From a checkpoint of a small mixture-of-experts model trained on Wikipedia: 4 picks a token, a softmax router.
Below are experts of layer 15 (counted from 0) of a mixture-of-experts language model. Rows are named router (the router's row for the expert), down (a neuron's output weights, with its number) and show model dimensions 0-223. Each number is 128 + 24 x the weight over its row's rms, rounded and kept within 0 to 255.
Before each expert's rows: a language model's description of what the expert responds to. This comes from a sample of Wikipedia text that the model never trained on.

# expert 20
Sentence subject heads. Subject pronouns and the nouns right after The or This at the start of sentences, such as It, He, The picture, The report.
router [124 113 157 121 155 109 104 161 143 125 117 153 109 114  89 133 126  83 108 182 103 101 142 165 129 103 152  89 105  97 134 151 146 111 118 174 126  85 113 107  87 136 122 121 171  78 107 152  95 105 135  79 126 117 101 174  96 121 118 126 148 133 132  83 130 118 146 159 161  97 105 148 136 131 109 132 177 122 135 145 133 162 154 128 128 168 155 112 127 110 104 109 136 173 139 119 142 114 107  90 165 112 119 144 133 132  97 136 153 139 167 109 122 151 140 138 127 148 159  82 131  97 118 165 117 144 114 108 110 128  94 121  78 122 104 136  99 151 107 127 136 100  88 113  94 134 113 124  88 121 123  92 106 133 147 136  94 157 145 137 104 107 153 171  93  80 120 130 120 152 169 149 131 158 123 116 119 104 101 163 127 151 153  82 129  97 120 106 118 114 158 133 133 186 128 126 106 155 148 107 146 127 129 116 118 122 113 143 182 154 152 127  92 111 156 123 114 126 160 164 163 144 116 102]
down0 [118 129 100 123  80 106 100 103 164 150 142 164 125 150  91 119 139  60 143 127 107 108 164 118 109 107 143 107 169 171 120 141 127  93 144 126 120 142 130 152 128  97 162 105 113 130 134 154 138  95 136 177 140  87 147 122 148 118 147 141 131 102 120 151  85 103 124 103 125 129 136 142 112 145 143 129 159 116 102 156 161 133 160  92 123 107 150 144 131 122 139  94 113 101 171 172 150 112  60  82 136 131  90  83 174 156 134 102 124 144 136 130 103  98 101 110  88  97 148 113  98 157 134 178 144 104 137 111 146 138 149 138 163 138 151 148 145 172 107 121  88 114 161 125 137 140  74 140 121 120 132 102 170 112 104 156 104 125 171 149 157 138 142 123 151 107 136  97 144  98 127 137  99 112 118 117 125  55  93 157 124 121 101 119 113 138  95 134 148 113 127 148 135 152 147 121 156 112 157 114 135 116 116 158 150 148 116  82 134 139 147  89 123 128 127 138  96 133 149 107 141 162 128 137]

# expert 6
Capital initials, foreign names. Single capital letters or short capitalized fragments opening foreign place and personal names, such as U in Ufa, D in Djenepo, Kh.
router [139  87 185 101 119 126 128 134 206 158 132 163  86 133 122 101 121  91 118 129  89 109 137 144 150 113 153 107 127 101 124 134 139  63 114 156 127  96  95 110 152 130 120 137 156 101 119 124 112  66 144 127 154 102 125 137  90 123 135  99 127 144 112 109 118  95 190 130 177 140 130 127 163 145  87 176 179 140 146 161 146 152 158 125 107 151 167  98 123 114 113 135 166 137 130 114 115 103 108 120 128 130 133 183  94 115 112 121  94 148 135 155 143 134 110 146 127 161 146 103 136  99 103 188 105 159 105  79  92 141 147 153  74 147 130 174 111 160 133 141 104 148  72 115 137 142 139 115 123 146 122 115 113 110 148 147 115 144 176 129  96 121 151 131  98  99 105 101 139 126 115 153 129 144 155 123 111 105 146 132 126 103 142 130 129 109  91 134 123 114 171 139 129 121 120 114  98 174 149  99 144 156 145  94 123 136 132 135 138 109 131 132 115  92 141 119 143 138 122 138 139 116 140 137]
down0 [103 164 128 155  72 146  68 146 133 116 135 120 154 164 140 126 133 141 159 147 101 178 137 128 145 123  74 141 118  92 100 120 150 111 106 135 147 122 126 104 136 113 144 122 149 137 166 139 157 150 150  93 107 122 126 137 178 122 101  91 126 136 123  81 115 141  92  89 140 102 125 121 173 110 103 102 148 121 128 178 162 115 136 101 169 120 109 103 157 167 134 123 118 144 141 120 146 140 106 142 178 144 133 126 124 112 106 142 159 141 113 140 173 128 142 120 102 118 174 143 144 125 144 142 101 164 140 135 124 175  96 137 130 110  97  98 142 101  88 148 131 149 140 115 106 124 137 109 108 153 125 153  78 151 121 107 107 142 132 102 132 119 133 130 109 138 167 152 146 130 145 158 116 118 146 139 167 172 163 160 124 181 172 105 126 132 103 144  81 150 189 122 115 166 167  81 111 144 122 145 136 142 138 144 106 124  99 107 149 145 140 148 145  96 157  97 123 177 127 144 139 109  92 136]

# expert 38
Noun endings and abstract nouns. Plural and derivational noun endings and general nouns that end a noun phrase, such as revenues, altitudes, treatment, services, development.
router [121  72 135  95 129 116  87 130 148 101 116 137 110 123  95 101 154  91 134 134 127  82 145 166 159  94 127 128 121 121 115 120 142 108 107 139 160  76 100  80 107 146 125 127 160  88  89 148 118  95 126  98 139 115  90 127  98 144 134 127 131 145 132  97 130 113 148 192 172  94 106 124 142 130 116 170 155 107 174 113 122 173 133 120  92 168 137 115 110 130 105 110 128 131 130 102  96 127 126  90 144 104 102 184 106 132 129 131 136 150 154 134 134 154 121 128 134 137 157 115 145  95 101 163  93 149 117  90  81 145 126 156  95 131 133 159 134 156  83 107 137 103  95 128 113 141 117 140 100 105 153  96 115 131 111 136  80 111 191 129  84  92 135 149 108  92 111 138 127 113 143 165 122 187 146 129 120 127 138 131 118 146 133 114 105  67 129  99 139 109 148 131 158 191  99 135 124 146 156 118 144 170 139 104 126 117 146 143 129 149 127 121 106  97 140 117 114 115 129 151 130 138 135 122]
down0 [168 127 117 117 128 104 124  93 112  65  99 160 150 142 121 138 142 109 140 112 125 132 154 157 122 117 147 111 179 168  97 118 128  45 159 144 113 115 108 131 110 140 137 133  95 118 126 105 109 122 155 131 149 144 118 128 129 152 142 108 142 125 130 128 107 152 158 112 122 145 152 127 141 160 116 128 142 149 148 183 130 136 195  86 127 171 146 132 151  87 170 143 158 144 125 150 117 110 137 122 124 137 142 112 131 138 153  94 143 124 161 132 133 119 136 175 129 106 130 134 142 124 140 255 133 144 140  87 101 129 120 108 132 130 121 105 122 115 140 134 147 108 135 112 119 136 138 124 123 136 118 104 102 118 138  97 142 154 146 123 133 138 136  98 116 155 143 155 123 145 152 107 114 116 122  87 106 159 121 149  88 126 138 154 130 133  81 130 156 130 104 131 130 133  88 118 143 126 139 146 123 149 178 169 111 126 165 134 127  99 164  82 114 135 107 134 134 137 138 203 149 115  97 139]

# expert 14
Capitalized name starts. Single capital letters or first pieces of proper names, often places in tables or non-English words, such as E in Eindhoven, D in Dresden, C major.
router [155  73 177  77 127 103 120 104 151 158 122 169  94 107 121 118 127  83 113 164  99  99 155 150 142 135 151 135 118 137 124 128 136  68 117 176 122  95 118 130 146 143 164 124 143  73 111 145 128 106 142 122 119 124 127 160  76 150 129 131 128 127 152 121 130 118 173 139 179 107 130 143 142 142 133 147 134 153 128 172 124 163 126 147 114 138 204 114  96 121 138 141 141 163 139 112 133 126 104  92 143 114 114 192  89 140 119 114 121 144 163 138 138 107 109 159  99 138 142  99 115 119 108 195 101 154 121  90 108 127 133 137 100 146  95 155 116 141 111 141 114 133  77 114 115 128 160 152 115 122 124  89 113 141 138 139 137 127 166 147  90 109 136 153 103 117  97 126 132 144 151 137 120 141 132 110 137 123 117 120 133 122 151 151 126  69  95  80  91 127 166 145 130 124  84 140 107 160 160 127 157 156 125 146 118 113  99 119 163 124 136 114  95 122 160 122 110 150 145 147 152 121 145  81]
down0 [160 113 108 132 100 106  81 138  91 117 142 124 118  65 170 115 118 137 106  99 121 139 114  84 134 145 164 115 115 117 181 155 103 138 111 131 127 135 154 116 107 107 137 158  87 122 126 127 114 133 134 132 156 139 170 188 126 124 110 125 116 127 155 134  95 176 125 136 117 134  94 125  78 165 129 145 101  93 120 153 102 160 113 138 126 128 125 119 123 102 149 172 140 150 151 145  99 120 180 176 111 160 121 133 129 163 103 101 114 148 118 133 135  79 151  99 103 120 128 139 123 131 105 113 166 144 166 137 152 116 129 155 167 126 114 119 150 135  82 151 142 148 112 139 142 148  96 136 132 113 142 144 104 110 107 148 131 116 132 107 133 110  76 127 105 158 122 140 137 116 109 148 116 112 124 136  91 167 130 123 141 118  76 121 127 121 134 171 145 130  67 118 161 192 162 101 137 133  69 129 136 112 117 132  99 167 153 153  87  82 135 160 127  94 150 105  99 123 135 133 122  91  90 129]

# expert 1
Narrative persons and pronouns. Pronouns, names and family nouns as actors or objects in narratives and biographies, e.g. him, she, father, died, returned.
router [139  91 141 132 134  83 116 147 186  94 142 124 125 139 142  91 114  77 105 161 116 102 123 176 138 100 127 102 134  97 137 157 130  81 130 138 141  62 123 106 118 153 116 132 170  96  77 155 117  95 133  85 141 136  79 128 102 143 121 104 127 151 136 104 124 120 180 188 165 116  92 130 142 134 101 142 174 116 170 145 143 138 117 125 109 155 146 121 131 111  96  86 130 152 140 119 109 125 123  92 118 106  95 158 113 121 116 148 108 136 159 133 139 126 113 161 101 151 157 110 152  97  98 152 124 165 116  71 108 152 124 116 105 115 144 146 132 138 118 124 111 113  96 124 100 145 154 119 127 120 132  89 130 111 126 111  89 146 142 109 118 103 122 133  93 106 122  97 129 128 149 154 128 194 131 129 111  96 150 147 124 141 129 125 116  70 110 104 127 130 162 127 123 146 103 116  80 166 170 117 137 181 126 129 120 129 104 123 167 149 133  94 125 109 174 127 149 113 139 163 142 140 127 112]
down0 [142 114 141 148 157 141  78 141 127 149  90 157 134 149 131 118 155 195 110 187 131 132 128 144 158 124  98 147 162 123 145 147 141 125 140 112 140 119 100 122 127 107 119 146 142 129 109 142 116 173  78  94 121 142 147  93 117 128 124 134 127 139 114 124 122 114 137 117 122 165 141  97 140 105 108 171 147 128 110 124 122 123 152 121 126 129 123 114 113 159 132 143 140 115 150 123 156 127  96 121 120 162 126 103 133 120 175 113 113  92 185 160 136 152 128 145 138 109 170  83 144 159 125 141 159 157 140 146 123 119  87  92 113 104 139 140 124 126  67  80 121 144 124 125 117 143  70 119 144 102 110  99 128 169 152 174 117 131 157  92 111 134 143  86  82  93 144 106 129 129 130 146 130 154 127 107 106  56 140 179 102 128 135 127 106  98 142 127  99 166 116 116 146 157  94 121 111 166 120  93 131 144 160 128 138 152 103 138 151 149 161 123 149 148 149 158 149 121  98 125 207 166 115 127]

# expert 35
Mid-word fragments. Inner pieces of longer words and foreign names, such as prestigious, instantly, Belov, Sukhu, and table separator rows.
router [144  75 116 120 117 133 104 133 183  97  94 156 122 120  99 127 138  45 154 151  83 106 146 158 124  91 116 102 124 122 138 120 143  86 101 147 155 103 114 109 102 135 134 132 153 119  75 140 119 117 133  64 146 117  67 108  84 165 114 116 107 154 134 119 137  97 191 131 159 145 119 122 148  88 128 144 123 112 108 145 163 161 106 143 135 122 169 111  93 142 111 118 104 144 149  98 151 146 158 115 116 107 123 130 104 141 126 161 119 154 166 153 104 144 123 124 122 161 183 140 139 116  86 198 139 132  92 114 120 154 148 141 122 138 125 140 112 151 102 157 109  84  80  96 106 137 121 120 130 127 157  99 115 150 133 176 132 126 155 116 111 105 143 128 104 108 138 119 133 121 126 137 139 154 153  87 118 106 104 110 100 145 139 131 101 135 124 117 162 138 115 142 141 156 114 128  99 167 131 119 172 122 134 137 120 120 127 140 167 159 134 130 145  87 126 152 100 104 154 153 144 105 142 143]
down0 [115 160 119 117 145 108 150 134 118 107 168 107 120 120 128 150  97 139 134 114  92 126 136 107  88 122 159 132 109 151 156 177  98 114 118 157  96 119 140 112 129 155 132 139 102 125 118 154 171  99 154 139 148 130 141 126 103 131 121 109 130  75  83 140 130 138 114 153 186 105 110 109 127 103 186 134 129 126 104  97 121  94 195 124 139 108 138 169  87 100 110  87 146 138 148 107 126 147 129 114 118 152 158 120 169 158 127 133 159 105 157 133 121 142  98 114 125 142 161 131 103 160 130 138 101 110 101 167 131 128 104 115 119 148  96 120 149 170  81 137 121 120 146 119 155 138 131 136 129 124  96 146 162 116 177 108 146 146 110 141 170  62 151  79 172 146  98 127 142 119 132 158 100  99 124 148 136 155  92 136 125 140 139 107 121 105 132 126 135 126  80 103  96 136 152 137 143 150 171 148 113 145 161 115 150 128 121 162 176 167 157 134 104  91 115 175 131 132 139 128 149 103  81 150]

# expert 21
Word-initial capital pieces. First letter or piece of a name or word, usually capitals, as in Common Sense, Brasileiro, Maiden Trip, liver.
router [128  89 175  96 125 107 107 124 156 158 124 153 113 111 139  89 117  72 130 144 109 112 176 150 134  98 144 116 155 108  89 141 168  70  97 158 130 124 134 139 139 115 155 151 146  97  86 162 117  95 119 120 150 132 108 162  94 134  99 125 108 166 126 112 141 114 151 157 177 104 118 127 163 157 135 142 132 108 120 192 134 169 122 119  82 140 159 145  78 142 119 134 139 150 130 129 134 126 114 102 134 120 126 162 101 154 136 148 120 137 147 144 122 116 122 140  98 165 158 106 141 130 120 198 124 153 113  84 109 155 135 126 106 157 111 147 128 143 108 122 128 101  93  88 101 145 138 164 133 130 133 108 107 117 119 166 128 121 176 111 133 109 126 139 108  76 140 117 135 139 171 182 129 177 142 100 134 135 124 115 140 159 144 121 132 119 147 112 137 144 142 156 123 129  90 129  98 161 165 142 145 163 161 158 160 113 123 126 171 133 137 101 109  84 155 108 133 102 137 163 115 141 163 131]
down0 [134 126  99  80 157 113 149 136 119 154 150 142 130 135 130 125 129 184 130 172 145 140 129 168 112 122 153 107 157 144  96 123 133 133 133 108 132 136 105  70 144 118 109 156 101  68  90 131 116 168 167 156 164 126  91 100 133 118 119 127 160 101 130 111 161 170 153 139 115 147 127 133 149 123 129 129 157 116 132 193  89 108 117 174 119 115 165 159 140  94 129 121 144 128  89 126 127 163 132 127 135 120 123 131 119 138 150 116 185  79 121 105 141 120 141 144 120 113 130 143 134 103  99 112 138  98 152 149 120 110 152 124  82  95 168  97 121 139 136  86 134 114 104 144 129 111 171 122 124 108 118 152 135  94 138  88 120 161 100 171 150 105 107 125 130 149 126 118 142 127 123 132 138 136 149 101 105 142 132 148 147 107 162 127 141 140 104 124 146  79 182 148 108 233  95 111 149 109 143 119 127 135 124 130 143 120 125 111 115 157 118 149 130 152  91 130 169 122 124 143 106  96 155  82]